Weights of a small mixture-of-experts language model, trained from scratch on English Wikipedia.
Size: 12 layers, width 448, vocabulary 32768, 72.2M parameters.
Training: a variant of SOAP for the experts, 454M tokens, 3467 steps.
Below are experts of layer 6 (counted from 0) of a mixture-of-experts language model. Rows are named router (the router's row for the expert), gate (a neuron's input weights, with its number), up (a neuron's input weights, with its number) and show model dimensions 0-63. Each number is 200 + 40 x the weight over its row's rms, rounded and kept within 0 to 999.
Before each expert's rows: a language model's description of what the expert responds to; "comes after" lists some tokens at least twice as common just before its tokens as in all text. This comes from a sample of Wikipedia text that the model never trained on. Tokens count by the router's weight.

# expert 9
Description: Digits in years, dates and map coordinates, plus sentence-opening time words, such as 1951, 21′, th century, However, Later.
comes after: "1", "2", "°", "′", ".", " "
router,185,125,154,190,183,165,220,178,155,179,276,190,243,160,150,190,184,217,245,278,137,217,207,133,199,226,185,204,205,214,163,228,184,218,190,222,168,214,253,216,199,194,219,256,201,189,194,253,224,229,182,245,220,204,182,201,161,240,182,166,172,203,219,243
gate0,165,87,207,163,196,218,167,210,180,204,230,194,281,197,210,237,190,224,234,222,264,143,187,157,223,143,214,143,150,198,236,216,192,207,201,203,231,262,192,262,228,191,170,217,206,280,192,256,219,204,161,238,269,315,245,199,165,249,198,287,159,228,214,220
up0,166,201,248,259,271,234,188,182,191,198,227,187,174,232,179,110,210,157,197,174,233,206,203,83,201,200,176,245,147,191,202,179,186,136,199,215,228,232,218,247,197,159,203,237,152,168,156,170,193,199,213,165,233,225,258,131,193,235,202,262,175,215,161,220
gate1,239,171,192,248,194,195,165,202,185,231,167,197,226,203,297,185,197,228,137,241,185,186,232,298,256,164,141,185,231,144,165,215,264,163,176,127,194,126,192,214,151,165,249,163,269,258,244,140,244,252,190,140,222,193,201,134,274,184,210,230,216,246,158,236
up1,167,120,297,194,279,215,143,154,203,258,217,266,212,161,276,235,185,199,134,201,185,185,186,303,313,152,166,199,195,208,119,286,231,192,167,153,186,205,213,244,218,185,242,145,160,202,243,165,216,215,128,150,147,196,213,91,272,193,189,148,160,174,186,139
gate2,283,231,182,199,200,152,198,174,272,165,189,200,205,206,247,167,184,159,209,258,163,200,266,141,236,206,159,139,146,205,174,211,199,255,210,273,176,172,167,223,162,210,190,210,269,206,186,214,238,219,199,234,197,192,194,204,155,199,98,206,260,215,246,230
up2,243,205,187,252,246,175,211,147,235,161,155,246,222,177,153,227,185,217,218,294,145,259,171,204,205,231,170,217,182,221,124,185,227,242,166,197,225,195,188,209,175,213,141,182,244,133,164,222,234,201,214,264,209,207,286,227,180,227,145,198,155,174,190,207
gate3,230,213,195,213,172,243,194,171,230,216,215,161,203,205,225,100,224,251,218,237,262,236,215,174,260,256,260,205,159,208,209,186,238,251,225,110,219,234,153,258,193,155,283,217,219,185,263,158,241,268,182,164,211,195,251,149,185,181,172,157,225,196,196,155
up3,276,218,204,271,225,284,211,196,197,226,231,161,182,160,168,155,238,224,186,233,264,233,198,142,216,224,298,245,150,177,164,141,191,238,289,168,230,300,216,224,153,165,219,198,184,171,229,175,128,258,141,225,181,202,273,189,187,175,243,184,227,214,227,219
gate4,203,156,171,119,229,212,211,168,235,239,154,215,202,140,231,214,155,250,227,200,137,224,161,223,230,119,130,189,184,117,186,196,167,229,167,223,152,248,184,178,232,236,168,226,291,287,202,118,280,233,178,201,121,88,273,206,169,275,156,256,184,271,287,219
up4,152,132,156,224,222,213,165,175,186,225,157,148,143,227,165,234,209,162,165,194,237,187,184,238,188,240,186,197,206,270,230,179,261,243,210,175,235,186,201,219,165,166,280,234,172,90,223,233,188,217,219,209,242,245,128,235,291,203,187,142,125,188,197,81
gate5,255,220,166,241,176,242,173,193,160,174,253,196,150,223,208,154,282,301,190,226,125,255,208,164,185,245,190,175,192,221,224,179,269,179,221,194,199,199,197,220,220,232,218,150,177,158,219,238,207,161,206,233,199,249,228,257,210,186,163,201,206,173,184,186
up5,135,209,229,201,178,133,176,226,237,214,118,196,258,201,237,252,136,135,208,180,271,138,179,248,190,217,189,181,209,191,240,215,163,199,169,233,234,224,163,149,199,171,202,154,199,240,209,160,168,234,188,163,193,173,186,131,213,211,221,198,196,193,237,219
gate6,167,185,166,192,208,232,189,211,205,178,230,257,284,207,180,142,177,147,151,177,173,233,153,157,188,139,159,197,144,279,179,241,187,218,173,273,254,182,171,213,144,183,188,172,254,210,202,239,182,206,144,216,195,191,223,216,277,219,121,195,188,194,200,151
up6,210,168,133,176,202,212,215,243,178,176,224,260,305,173,189,165,154,172,166,173,207,211,174,224,180,154,191,199,189,239,190,265,189,161,177,239,268,191,168,262,135,200,195,163,267,224,190,258,165,172,211,191,166,153,219,186,259,194,106,213,204,205,150,150
gate7,178,160,181,174,219,244,184,217,187,193,180,129,185,166,204,239,214,196,268,215,241,166,186,248,229,127,202,168,124,287,189,205,184,251,174,275,181,226,197,181,155,232,205,162,242,229,166,296,166,140,221,270,158,160,225,200,222,202,218,207,230,182,216,206
up7,163,194,204,233,184,173,232,195,159,200,219,231,189,243,227,231,202,205,102,184,119,305,149,157,186,238,190,208,251,124,246,194,203,186,226,90,162,182,212,183,265,187,204,191,132,182,245,134,203,259,177,172,263,206,159,163,208,200,170,183,187,161,160,148
gate8,170,198,173,145,304,169,187,147,222,183,227,177,267,185,215,219,191,155,150,173,185,173,260,243,226,204,201,220,212,234,236,174,204,236,242,166,164,187,170,166,182,124,188,180,220,224,250,201,188,155,217,138,195,265,246,169,230,229,160,227,143,266,181,227
up8,161,137,166,223,266,175,144,166,184,171,202,201,245,197,174,170,150,147,142,192,191,170,248,212,155,185,196,219,156,207,210,169,176,207,204,179,168,119,151,246,149,189,172,183,239,192,256,198,192,194,215,135,239,275,216,201,196,177,195,207,183,278,189,281
gate9,224,175,232,135,266,207,257,165,237,172,145,116,195,190,174,209,212,173,161,229,139,216,222,177,217,159,176,98,204,229,221,148,216,186,283,183,188,214,249,268,155,171,169,120,169,186,190,112,211,170,180,223,212,244,181,158,187,180,225,213,242,257,159,186
up9,209,164,170,188,295,153,290,155,217,189,139,153,194,219,155,205,173,224,206,278,160,191,238,182,229,160,198,109,166,221,216,150,205,178,226,206,171,228,238,316,174,159,107,131,205,207,173,112,236,163,157,195,190,262,177,142,158,253,190,226,234,240,191,207
gate10,182,251,132,178,141,123,226,221,267,283,151,142,129,198,229,149,221,222,266,182,216,209,203,186,213,189,187,195,217,227,166,125,165,272,154,297,217,197,142,240,156,228,168,182,208,161,152,194,263,226,166,209,203,175,210,242,218,214,226,171,219,220,178,173
up10,170,170,213,219,171,168,167,149,128,222,217,225,244,207,184,224,255,221,244,257,189,239,164,126,185,146,205,186,231,207,187,164,272,194,245,174,221,200,195,189,176,167,250,221,192,284,212,202,179,173,218,236,160,243,216,182,184,209,193,229,166,132,226,248
gate11,186,204,146,174,225,196,218,246,206,201,247,191,172,214,193,183,175,255,166,162,218,185,220,228,277,157,140,218,201,220,198,218,240,160,157,199,268,139,185,253,234,186,217,179,206,141,234,223,244,176,193,226,204,172,217,200,211,202,201,237,243,229,178,189
up11,216,177,245,177,147,192,227,173,186,186,151,248,223,196,258,278,260,199,232,237,135,238,186,173,207,260,297,191,185,176,218,188,200,233,215,202,167,279,217,140,117,227,173,214,200,233,199,222,167,214,203,189,187,229,191,211,205,174,206,210,149,210,189,274
gate12,184,224,186,209,106,225,212,293,124,211,201,184,160,223,195,160,191,193,136,283,220,141,159,167,127,227,196,171,202,164,174,187,183,203,146,171,237,241,292,87,209,212,250,256,228,205,199,222,217,206,219,131,256,150,181,243,198,238,221,135,206,228,177,214
up12,136,175,185,115,148,155,147,195,188,195,189,170,181,148,201,177,257,164,206,208,185,215,213,215,258,197,202,260,169,212,197,211,188,228,205,234,219,172,219,242,210,182,208,202,191,167,204,258,180,216,182,126,204,190,184,193,159,173,196,208,224,220,236,199
gate13,186,196,181,236,214,259,201,248,147,186,171,206,168,248,222,159,177,256,290,226,140,182,202,196,208,159,208,227,218,246,172,198,214,300,221,238,225,92,166,196,245,195,239,250,237,175,184,234,232,197,200,249,222,220,195,212,195,167,186,199,221,244,197,181
up13,208,192,161,236,165,229,224,212,162,247,196,216,96,210,213,194,208,250,245,218,148,226,210,145,230,104,234,226,188,236,172,171,242,284,240,279,193,134,122,216,208,205,205,258,182,168,178,207,248,211,168,224,195,247,242,237,246,176,185,209,201,230,194,175
gate14,234,256,226,192,205,188,191,226,200,141,198,250,183,190,256,149,142,268,234,199,148,186,256,149,217,168,133,212,223,195,160,215,234,138,159,223,230,135,199,176,222,216,143,189,204,218,298,195,190,204,231,243,196,239,192,126,181,199,201,177,125,252,170,149
up14,228,178,168,182,272,224,178,142,190,229,205,211,171,216,224,118,215,67,191,192,221,228,202,203,108,179,121,217,163,275,241,231,127,206,179,329,241,256,173,184,258,240,234,249,168,154,151,126,251,287,173,285,161,148,242,158,186,239,204,218,145,200,201,168
gate15,264,205,215,244,206,171,234,147,113,231,175,175,206,190,206,229,261,167,208,176,180,213,233,183,222,221,257,174,235,181,152,146,149,294,198,207,221,153,202,237,186,118,267,211,146,181,185,225,174,176,258,174,199,166,243,152,177,167,215,241,193,202,122,158
up15,139,252,205,212,238,171,205,202,256,183,249,191,180,201,153,240,179,212,217,218,156,262,160,191,118,245,231,114,216,193,247,204,264,172,252,198,213,192,160,142,201,219,188,209,236,241,172,191,206,194,151,261,234,231,111,277,130,204,219,218,207,258,219,221
gate16,262,192,203,152,234,155,252,148,264,215,166,228,166,274,204,182,233,179,179,190,194,135,199,178,179,235,186,190,201,211,208,184,214,164,93,165,114,159,228,292,181,156,251,211,224,232,193,119,180,201,227,221,179,162,133,228,166,164,173,159,227,171,151,206
up16,231,222,163,209,183,258,188,228,160,156,233,161,182,193,225,228,189,235,228,225,195,185,169,206,242,169,312,231,169,178,208,172,199,280,214,269,264,244,177,163,174,204,167,251,159,148,212,230,209,176,182,235,205,182,206,207,202,241,184,221,226,203,261,198
gate17,224,213,302,246,239,249,175,240,195,218,195,226,153,236,206,155,180,212,148,171,187,248,236,219,161,175,194,221,109,179,173,288,194,188,227,165,189,216,191,274,171,200,212,178,214,181,213,183,175,291,222,168,194,171,260,180,242,210,168,192,219,218,214,227
up17,241,148,264,194,222,157,176,244,217,158,236,217,148,184,223,251,202,176,193,203,206,243,252,202,102,142,229,193,98,191,119,262,171,149,244,203,176,230,213,279,176,183,193,185,247,176,263,196,214,197,191,198,162,224,176,171,207,243,185,210,194,168,149,220
gate18,187,118,170,170,220,202,180,207,167,166,170,202,200,200,174,164,205,175,184,183,190,296,225,165,195,165,199,263,216,168,249,191,227,118,228,248,240,160,184,196,138,127,195,202,239,154,177,138,198,204,234,226,179,207,190,236,247,229,155,214,138,254,238,201
up18,191,187,148,235,194,153,170,142,169,200,180,212,168,174,239,213,144,207,179,199,192,236,190,145,173,201,210,190,257,209,275,234,160,229,168,238,248,135,211,171,209,172,180,251,229,212,269,71,193,214,188,265,170,254,205,186,216,227,182,341,196,140,189,192
gate19,162,164,214,279,175,223,208,243,188,175,177,160,207,211,148,181,186,202,160,209,201,258,150,177,182,107,121,161,205,150,201,228,191,169,210,244,242,217,187,219,184,211,172,230,161,206,207,202,202,143,242,285,179,253,210,217,227,171,157,174,129,164,197,264
up19,216,249,135,79,201,173,200,141,225,212,188,266,217,233,236,209,238,253,245,189,233,143,284,265,210,246,327,207,203,232,183,176,183,243,215,125,173,149,176,175,208,238,208,171,238,156,198,185,181,224,179,128,195,148,173,170,196,202,212,183,238,246,198,169
gate20,242,280,203,158,208,256,191,235,170,204,241,209,182,198,285,98,186,195,249,184,145,199,144,162,244,208,220,174,237,202,186,269,155,248,198,167,183,227,171,216,275,214,164,181,226,173,255,243,222,206,179,244,195,152,277,129,203,255,188,196,227,137,265,160
up20,221,111,225,230,190,190,243,174,179,199,211,208,168,254,220,208,255,247,192,263,209,180,199,134,218,208,177,187,152,124,240,197,217,239,120,192,207,206,176,204,105,128,171,151,247,225,179,191,208,109,226,226,209,189,209,263,198,200,158,164,174,189,216,289
gate21,166,200,119,235,190,211,167,243,209,203,259,199,220,186,227,193,151,171,250,237,128,175,151,195,198,193,267,173,247,150,225,241,212,208,273,214,191,161,183,183,198,232,129,194,213,185,206,283,147,246,197,239,180,155,153,244,134,215,208,127,240,228,181,269
up21,166,207,138,226,169,212,182,217,229,191,264,189,206,175,248,207,154,186,238,207,144,139,155,171,199,157,270,201,297,131,238,269,214,213,249,175,196,179,154,176,229,237,184,206,229,195,241,271,153,253,204,190,169,142,112,262,100,228,197,119,238,245,202,236
gate22,208,161,228,181,257,224,86,207,174,239,146,202,225,191,223,257,191,204,170,176,217,193,179,252,205,188,167,137,195,282,212,273,311,277,187,224,179,179,210,184,157,153,179,193,208,131,184,133,171,182,168,209,231,149,146,166,209,159,161,193,226,208,158,143
up22,213,199,222,187,162,185,247,173,213,211,150,190,136,176,215,157,227,217,244,267,245,233,215,200,170,201,221,235,130,166,171,174,187,126,190,176,113,136,204,249,176,165,216,186,181,223,228,253,171,141,229,226,200,200,175,152,264,174,305,225,229,164,218,308
gate23,321,184,203,205,192,251,216,181,208,190,177,206,158,198,261,170,249,227,89,194,124,227,179,182,159,164,199,153,206,226,153,172,264,256,139,141,193,226,234,135,193,206,264,165,206,274,253,266,243,190,129,209,235,183,238,250,183,163,197,175,211,126,175,158
up23,210,169,172,200,271,218,253,135,220,212,111,213,142,202,169,166,187,167,223,154,172,279,141,174,171,206,189,191,173,234,210,287,224,219,196,208,209,197,177,236,290,245,124,107,162,215,200,167,87,140,134,198,257,229,266,191,209,158,233,251,204,223,188,222
gate24,210,123,229,205,275,267,211,214,173,328,170,257,206,186,210,265,121,187,238,244,231,223,241,184,243,139,236,184,191,224,240,221,216,238,304,191,180,231,184,147,171,261,172,184,194,202,224,183,196,128,178,284,167,224,165,217,213,198,256,135,159,209,204,232
up24,152,126,242,240,257,172,199,241,167,211,236,183,221,233,191,161,224,201,191,230,131,225,250,199,273,137,209,226,116,188,161,212,231,172,228,256,247,164,196,203,204,240,176,231,265,236,187,161,186,170,265,271,160,143,186,144,271,183,156,197,194,239,151,173
gate25,212,123,234,228,220,291,280,141,176,219,193,143,220,176,256,220,214,213,241,231,241,252,246,199,270,171,325,273,200,173,194,185,252,163,180,202,219,270,197,196,233,194,256,132,269,277,228,247,203,226,174,200,240,175,239,238,152,181,173,167,224,216,154,194
up25,157,306,154,164,222,222,201,243,182,196,278,248,206,193,222,215,106,212,138,192,167,149,170,249,121,198,119,176,194,169,222,136,231,193,226,175,216,182,203,209,188,192,175,284,223,205,186,213,177,194,163,198,209,242,225,194,284,258,249,208,147,194,207,225
gate26,204,246,226,114,171,209,250,193,216,173,249,179,144,211,223,206,237,206,237,250,147,148,174,231,248,271,220,180,212,210,161,192,221,192,236,207,187,155,199,199,191,166,150,220,229,194,161,207,233,264,198,173,196,133,153,138,156,161,252,166,292,171,253,171
up26,222,173,200,221,220,161,232,176,161,198,169,240,178,228,156,234,195,174,212,199,180,178,279,167,118,180,172,181,190,225,224,194,185,266,159,214,243,235,203,174,198,276,171,132,215,164,244,159,187,92,250,225,186,203,213,297,203,212,207,251,178,228,98,194
gate27,124,156,153,259,156,94,243,170,141,186,217,147,220,288,277,251,208,231,192,232,232,229,216,195,227,228,246,186,149,204,223,134,214,261,219,148,176,227,254,249,184,159,208,217,159,187,279,149,256,291,152,235,231,228,209,225,199,221,228,154,274,178,128,238
up27,239,196,268,133,206,302,165,211,232,222,194,269,223,83,170,142,188,188,177,164,155,156,159,194,164,155,152,239,230,136,187,256,189,158,146,212,248,219,130,158,208,187,189,176,210,238,171,276,158,100,208,102,172,168,160,192,223,199,154,270,137,196,269,251
gate28,178,154,134,207,177,188,140,138,216,181,144,249,192,190,349,192,176,183,197,195,184,188,184,194,170,182,223,186,165,188,172,159,202,188,181,172,231,252,189,205,184,230,228,191,219,142,170,208,190,142,179,225,223,227,184,203,199,243,184,249,205,182,202,180
up28,214,95,219,224,226,171,226,318,195,214,207,148,173,216,180,200,197,213,201,161,186,200,161,149,234,139,160,236,175,154,227,143,216,169,180,238,175,204,217,177,182,205,166,241,213,184,208,248,252,186,286,247,219,136,161,186,201,175,209,139,121,155,180,151
gate29,151,244,166,167,273,173,204,202,250,195,189,212,216,238,264,221,192,180,151,180,127,262,249,255,227,160,250,211,192,294,164,153,271,188,202,123,148,171,225,154,215,214,164,237,215,185,263,174,229,216,175,249,249,240,183,195,263,178,225,198,247,152,271,273
up29,183,277,102,155,213,167,298,204,187,156,201,193,214,190,168,184,158,169,136,221,164,238,231,277,200,109,141,192,208,321,159,152,201,204,237,181,193,154,188,150,199,164,154,244,216,161,162,214,158,209,226,251,212,204,209,198,240,200,221,256,237,145,215,199
gate30,208,212,225,293,241,151,198,212,247,223,146,295,204,151,238,218,199,184,253,216,164,241,239,177,236,199,165,280,218,240,220,192,191,232,175,215,265,220,226,232,215,238,270,210,173,209,194,116,284,181,228,223,174,162,171,120,181,234,189,246,259,179,214,215
up30,156,199,249,149,201,162,205,185,196,125,202,208,276,160,331,206,171,205,244,205,140,217,192,157,183,203,195,184,188,267,206,110,202,194,207,233,189,221,186,191,164,245,162,145,214,193,181,232,196,194,166,260,197,113,168,187,143,216,155,238,198,253,267,209
gate31,223,205,245,176,230,162,223,190,186,258,146,176,200,227,169,191,141,227,197,292,97,198,226,199,267,201,219,165,204,207,198,162,173,167,286,155,197,176,205,225,167,146,214,263,279,213,137,227,198,109,175,189,152,147,167,208,186,251,220,151,235,196,225,223
up31,259,251,262,156,251,151,253,225,279,222,163,156,160,166,191,197,140,191,238,220,206,146,188,194,219,198,112,224,161,164,213,216,203,173,254,181,192,97,228,207,135,197,206,201,278,200,179,141,247,227,212,160,180,171,204,200,193,157,213,210,203,169,186,186
gate32,249,130,263,197,144,203,172,230,181,197,179,253,190,217,225,175,212,208,224,165,262,206,240,157,189,119,215,159,230,212,191,144,215,184,122,94,201,168,173,215,169,239,184,178,250,172,247,227,206,136,208,125,141,150,218,162,158,152,200,234,246,192,202,126
up32,166,200,129,175,179,125,259,223,244,158,242,194,152,260,229,158,208,198,133,140,194,181,269,128,119,256,161,221,269,196,190,191,231,180,168,184,123,204,164,242,220,212,272,269,254,150,218,238,274,154,198,183,153,205,236,186,169,214,152,204,101,213,200,197
gate33,257,156,166,220,185,179,171,176,210,193,161,205,224,218,235,188,191,205,239,156,218,250,261,214,203,175,165,153,115,203,202,228,191,207,230,303,173,155,182,152,155,190,244,301,200,232,185,201,173,242,152,225,248,228,169,196,221,128,163,222,186,209,216,205
up33,146,48,198,153,274,153,199,172,206,247,201,197,186,146,136,220,95,198,236,262,158,215,173,221,236,159,188,216,192,199,257,230,210,215,187,158,101,195,156,227,212,189,148,206,275,159,151,125,219,160,279,235,153,210,222,227,198,209,208,167,217,232,189,266
gate34,200,219,234,232,222,199,200,215,211,189,188,204,242,137,204,171,117,147,219,259,207,187,142,203,218,123,225,251,185,235,212,242,170,190,155,132,239,134,178,186,245,230,167,240,278,269,206,216,180,148,207,202,213,147,165,214,280,168,215,194,244,206,209,221
up34,227,193,203,186,177,218,168,191,205,184,237,147,208,246,189,253,160,238,255,166,208,211,260,254,202,195,237,158,183,198,154,158,171,185,213,222,172,203,224,210,172,216,165,156,67,155,180,146,197,237,225,217,196,213,240,207,169,268,199,174,153,246,240,217
gate35,169,222,184,253,145,193,226,190,242,185,186,237,250,202,228,182,115,179,192,181,65,206,207,222,254,189,245,205,246,160,139,201,238,198,176,182,218,173,220,210,148,176,95,217,132,209,246,209,208,190,246,146,203,225,157,204,222,193,226,259,151,181,153,190
up35,157,166,239,146,245,177,129,182,207,265,202,170,175,272,158,209,197,196,222,205,304,143,218,176,214,213,210,185,174,237,216,228,168,230,171,188,177,248,192,182,246,182,220,198,257,244,117,137,99,163,180,245,192,227,207,155,164,192,258,158,225,182,262,195
gate36,259,136,146,222,204,191,239,203,227,178,198,225,248,157,231,274,262,225,288,245,220,175,216,205,253,178,193,191,189,224,158,173,240,218,198,204,190,300,263,225,190,240,94,162,188,283,223,225,191,176,176,182,236,220,207,157,200,252,214,156,165,202,167,220
up36,103,184,154,160,185,271,177,216,209,219,222,198,202,218,116,185,115,160,130,178,148,158,224,234,192,204,225,166,295,218,207,202,199,220,222,233,246,168,198,226,196,178,240,231,237,147,204,186,206,188,231,224,200,202,241,219,176,128,159,251,245,149,213,194
gate37,165,171,255,166,212,233,242,229,237,211,257,219,199,150,238,176,209,220,152,74,206,207,170,163,276,238,208,243,162,224,164,248,213,124,174,254,173,284,174,208,219,175,267,201,260,236,173,189,198,182,129,169,186,240,194,196,173,192,205,265,184,236,175,214
up37,192,207,241,245,126,188,191,211,144,214,144,175,170,251,182,272,197,192,275,332,167,220,219,174,189,177,234,189,197,205,235,135,221,192,144,204,239,173,209,237,193,207,189,164,154,125,266,144,199,209,174,274,240,240,228,194,228,214,186,178,204,169,220,183
gate38,176,119,156,197,236,184,196,198,178,156,272,233,173,257,172,254,196,225,255,120,156,205,181,218,136,204,243,218,197,313,132,172,175,171,169,220,228,177,172,204,248,222,162,165,233,222,193,184,255,303,254,175,224,240,190,279,183,164,96,207,139,285,227,195
up38,182,204,131,208,161,177,225,179,154,214,144,227,238,219,167,197,220,239,189,238,211,183,243,210,160,240,235,221,158,196,183,261,180,305,223,199,196,199,202,232,208,162,237,206,154,253,183,215,181,111,211,262,188,146,180,192,193,161,291,152,232,172,176,211
gate39,236,120,284,222,167,211,223,227,174,262,128,182,253,185,291,211,156,136,197,168,198,235,215,192,187,253,117,178,244,250,203,221,254,193,181,202,178,148,258,134,220,203,201,241,262,196,186,220,218,235,159,178,255,253,208,214,264,190,182,236,205,228,186,240
up39,251,225,206,254,256,211,193,184,161,218,252,291,194,198,191,235,200,218,242,198,150,178,257,177,168,218,236,201,162,219,206,169,141,212,260,206,172,158,161,230,201,156,202,187,184,311,193,225,201,197,198,143,193,214,230,227,147,183,184,177,201,167,208,207
gate40,124,184,186,253,229,175,222,171,187,176,236,151,204,172,180,149,149,212,228,251,208,271,188,214,101,194,164,173,230,186,182,194,192,182,248,187,162,193,199,240,207,168,219,199,209,240,221,146,233,284,215,250,206,216,226,193,195,202,277,257,190,239,218,235
up40,259,209,202,184,201,269,235,178,146,224,211,170,169,229,280,160,228,179,172,224,256,166,132,145,217,205,242,184,168,163,142,149,271,219,196,160,217,196,158,248,188,201,219,189,218,187,278,222,174,120,220,221,159,240,258,185,197,181,197,187,227,232,142,207
gate41,204,128,242,267,180,171,170,165,210,147,195,207,191,160,172,225,242,188,271,196,208,170,145,248,232,210,151,215,219,179,243,249,267,150,320,152,212,216,148,214,238,186,240,231,206,187,206,276,154,154,231,186,116,189,154,205,244,102,156,185,162,201,244,240
up41,155,253,204,188,269,196,277,232,292,277,216,173,168,234,199,167,152,224,209,215,283,235,275,184,170,190,182,105,183,259,183,217,165,165,205,221,143,185,228,243,146,228,120,177,178,153,213,195,201,231,190,241,234,206,219,211,219,226,198,160,306,140,156,207
gate42,200,212,163,142,202,183,164,246,212,188,156,189,238,235,202,190,216,199,244,193,171,190,185,163,227,154,216,252,148,217,189,195,177,153,244,201,283,239,168,214,183,184,205,237,183,176,217,214,212,135,218,212,214,169,191,208,262,209,152,186,184,272,153,252
up42,194,151,191,157,207,241,237,141,171,226,258,263,217,250,194,296,171,216,250,229,196,191,202,134,182,258,201,231,109,172,215,225,140,177,226,194,191,230,229,196,191,251,196,248,252,210,191,208,217,188,131,180,222,184,164,171,165,177,232,204,222,225,260,210
gate43,238,171,220,207,282,239,230,229,209,161,174,235,174,274,273,237,253,189,199,276,239,209,158,130,184,144,240,210,178,267,176,162,204,206,157,210,276,145,164,255,184,196,144,137,310,115,233,213,165,224,269,191,200,180,206,160,253,181,199,236,186,228,211,184
up43,165,176,203,302,225,141,283,240,266,162,188,268,164,225,254,129,233,238,235,190,165,243,226,198,176,214,215,195,152,248,217,191,277,213,187,212,227,209,181,248,157,232,238,130,233,123,117,175,196,192,217,179,141,189,178,150,181,241,204,223,130,191,185,211
gate44,127,150,186,189,190,200,146,264,170,230,255,184,202,231,148,241,246,177,222,141,229,204,227,254,211,208,169,184,153,222,276,161,194,213,177,259,191,185,201,217,224,171,152,236,181,163,233,184,146,216,193,188,234,215,201,239,222,158,246,209,225,226,227,217
up44,243,210,206,253,251,171,227,154,260,133,159,190,203,165,243,162,159,229,166,255,183,141,176,151,190,194,269,211,227,168,142,234,182,231,204,149,193,210,201,165,187,239,250,126,255,224,169,246,250,191,176,166,132,207,178,183,197,252,149,222,219,160,197,158
gate45,238,207,217,274,250,201,235,196,225,230,231,213,205,179,183,237,219,154,184,221,182,223,204,186,172,252,193,111,239,192,222,209,185,155,179,186,180,263,180,200,166,157,171,188,171,257,222,214,188,234,155,170,175,200,249,205,139,176,200,190,180,166,168,116
up45,211,228,225,251,252,238,239,166,186,186,268,211,236,176,188,239,188,111,192,230,197,241,208,184,184,179,181,130,256,211,200,203,199,157,216,151,163,253,169,186,178,197,215,236,183,221,257,211,206,223,148,171,167,149,231,166,160,182,210,163,201,200,129,79
gate46,246,228,164,219,249,210,194,193,184,165,187,236,176,174,185,246,226,195,156,224,217,179,149,122,185,245,173,218,235,205,192,231,186,222,177,204,158,192,202,104,249,175,165,226,162,163,224,156,249,214,173,251,202,174,243,226,232,182,232,227,225,164,224,217
up46,305,245,228,254,214,200,205,229,225,225,222,184,119,156,183,254,204,162,160,196,168,168,147,190,167,205,184,166,219,179,133,189,240,242,131,111,178,145,181,191,227,293,262,268,189,205,192,188,266,192,149,209,206,155,182,195,172,245,241,160,213,198,185,187
gate47,237,178,150,111,217,203,201,206,157,174,230,198,164,203,112,193,240,202,256,244,227,186,192,204,179,163,233,270,183,169,169,225,199,190,239,260,164,163,242,205,137,191,175,234,204,157,153,141,184,169,177,146,115,196,161,192,294,177,256,127,255,220,209,151
up47,205,197,183,121,214,220,180,180,172,173,205,197,158,203,113,204,204,227,279,214,225,171,179,176,187,144,235,283,141,153,239,212,195,168,262,237,182,142,216,187,156,143,175,259,199,170,189,157,176,97,202,172,189,232,182,213,281,161,285,116,233,225,230,153
gate48,271,148,210,159,132,169,222,140,197,324,215,265,209,180,167,225,122,188,219,220,171,173,181,267,139,224,166,185,247,202,182,292,182,217,231,186,236,239,133,184,243,224,176,245,187,181,249,175,259,227,197,178,226,230,220,203,226,190,172,177,175,236,204,170
up48,194,147,235,197,194,240,185,227,243,137,149,143,207,228,237,125,270,255,235,222,257,200,164,137,218,148,211,213,204,155,221,237,178,107,153,258,195,212,213,190,230,199,216,270,216,174,135,175,220,274,225,237,126,235,178,239,182,278,188,184,268,162,188,208
gate49,229,208,201,225,126,144,189,187,236,202,226,207,199,268,286,190,278,172,234,212,235,211,232,243,198,177,231,193,147,232,288,200,263,224,113,215,198,216,200,168,146,162,178,163,264,256,161,130,217,220,215,219,236,227,206,241,197,82,171,108,183,203,230,202
up49,232,196,181,225,166,189,181,172,211,275,225,151,200,263,240,232,223,166,315,192,291,181,259,256,199,120,206,176,190,227,277,206,229,190,172,235,207,165,169,157,215,238,208,210,204,219,178,155,258,156,173,244,259,222,256,197,223,158,148,166,166,145,244,197
gate50,198,212,203,222,203,164,183,229,232,104,225,171,202,205,213,177,267,173,135,189,164,212,150,125,216,226,173,226,260,241,219,237,223,257,252,214,186,256,235,197,217,241,212,133,163,198,179,254,170,237,192,175,166,121,146,195,152,189,152,223,282,107,270,150
up50,200,219,246,150,217,139,196,198,334,126,213,162,235,273,154,202,220,83,178,208,167,279,199,203,237,205,196,230,270,183,192,204,237,263,230,175,193,225,229,248,185,229,216,160,201,120,149,269,154,216,204,182,221,174,213,232,152,170,211,192,202,172,280,240
gate51,226,224,157,183,188,154,133,212,252,204,202,188,179,133,200,197,267,184,163,193,156,135,192,165,166,229,306,241,215,197,196,252,212,181,205,255,262,176,252,201,186,160,258,148,189,255,147,171,169,231,159,178,157,157,267,220,210,240,196,143,243,234,206,186
up51,253,171,216,231,191,231,180,167,150,273,210,242,201,251,188,228,194,232,260,199,221,291,206,192,204,238,94,239,230,132,212,151,187,193,257,176,98,210,207,175,202,250,145,271,199,154,216,187,159,152,224,216,278,200,94,138,196,204,201,218,151,185,161,216
gate52,139,265,231,160,168,252,271,199,199,211,233,186,308,117,189,219,215,182,231,200,85,331,186,144,146,98,180,243,260,139,225,144,181,169,184,230,227,148,219,173,186,165,198,183,137,199,236,174,181,193,192,115,190,158,171,240,201,138,179,273,100,208,178,224
up52,253,224,193,212,242,166,125,257,261,147,195,170,171,234,144,216,139,217,190,215,319,102,163,261,255,302,237,142,203,282,204,230,213,165,254,188,139,186,227,249,245,235,244,243,214,232,203,162,224,283,176,253,213,259,209,164,190,200,222,174,328,169,217,224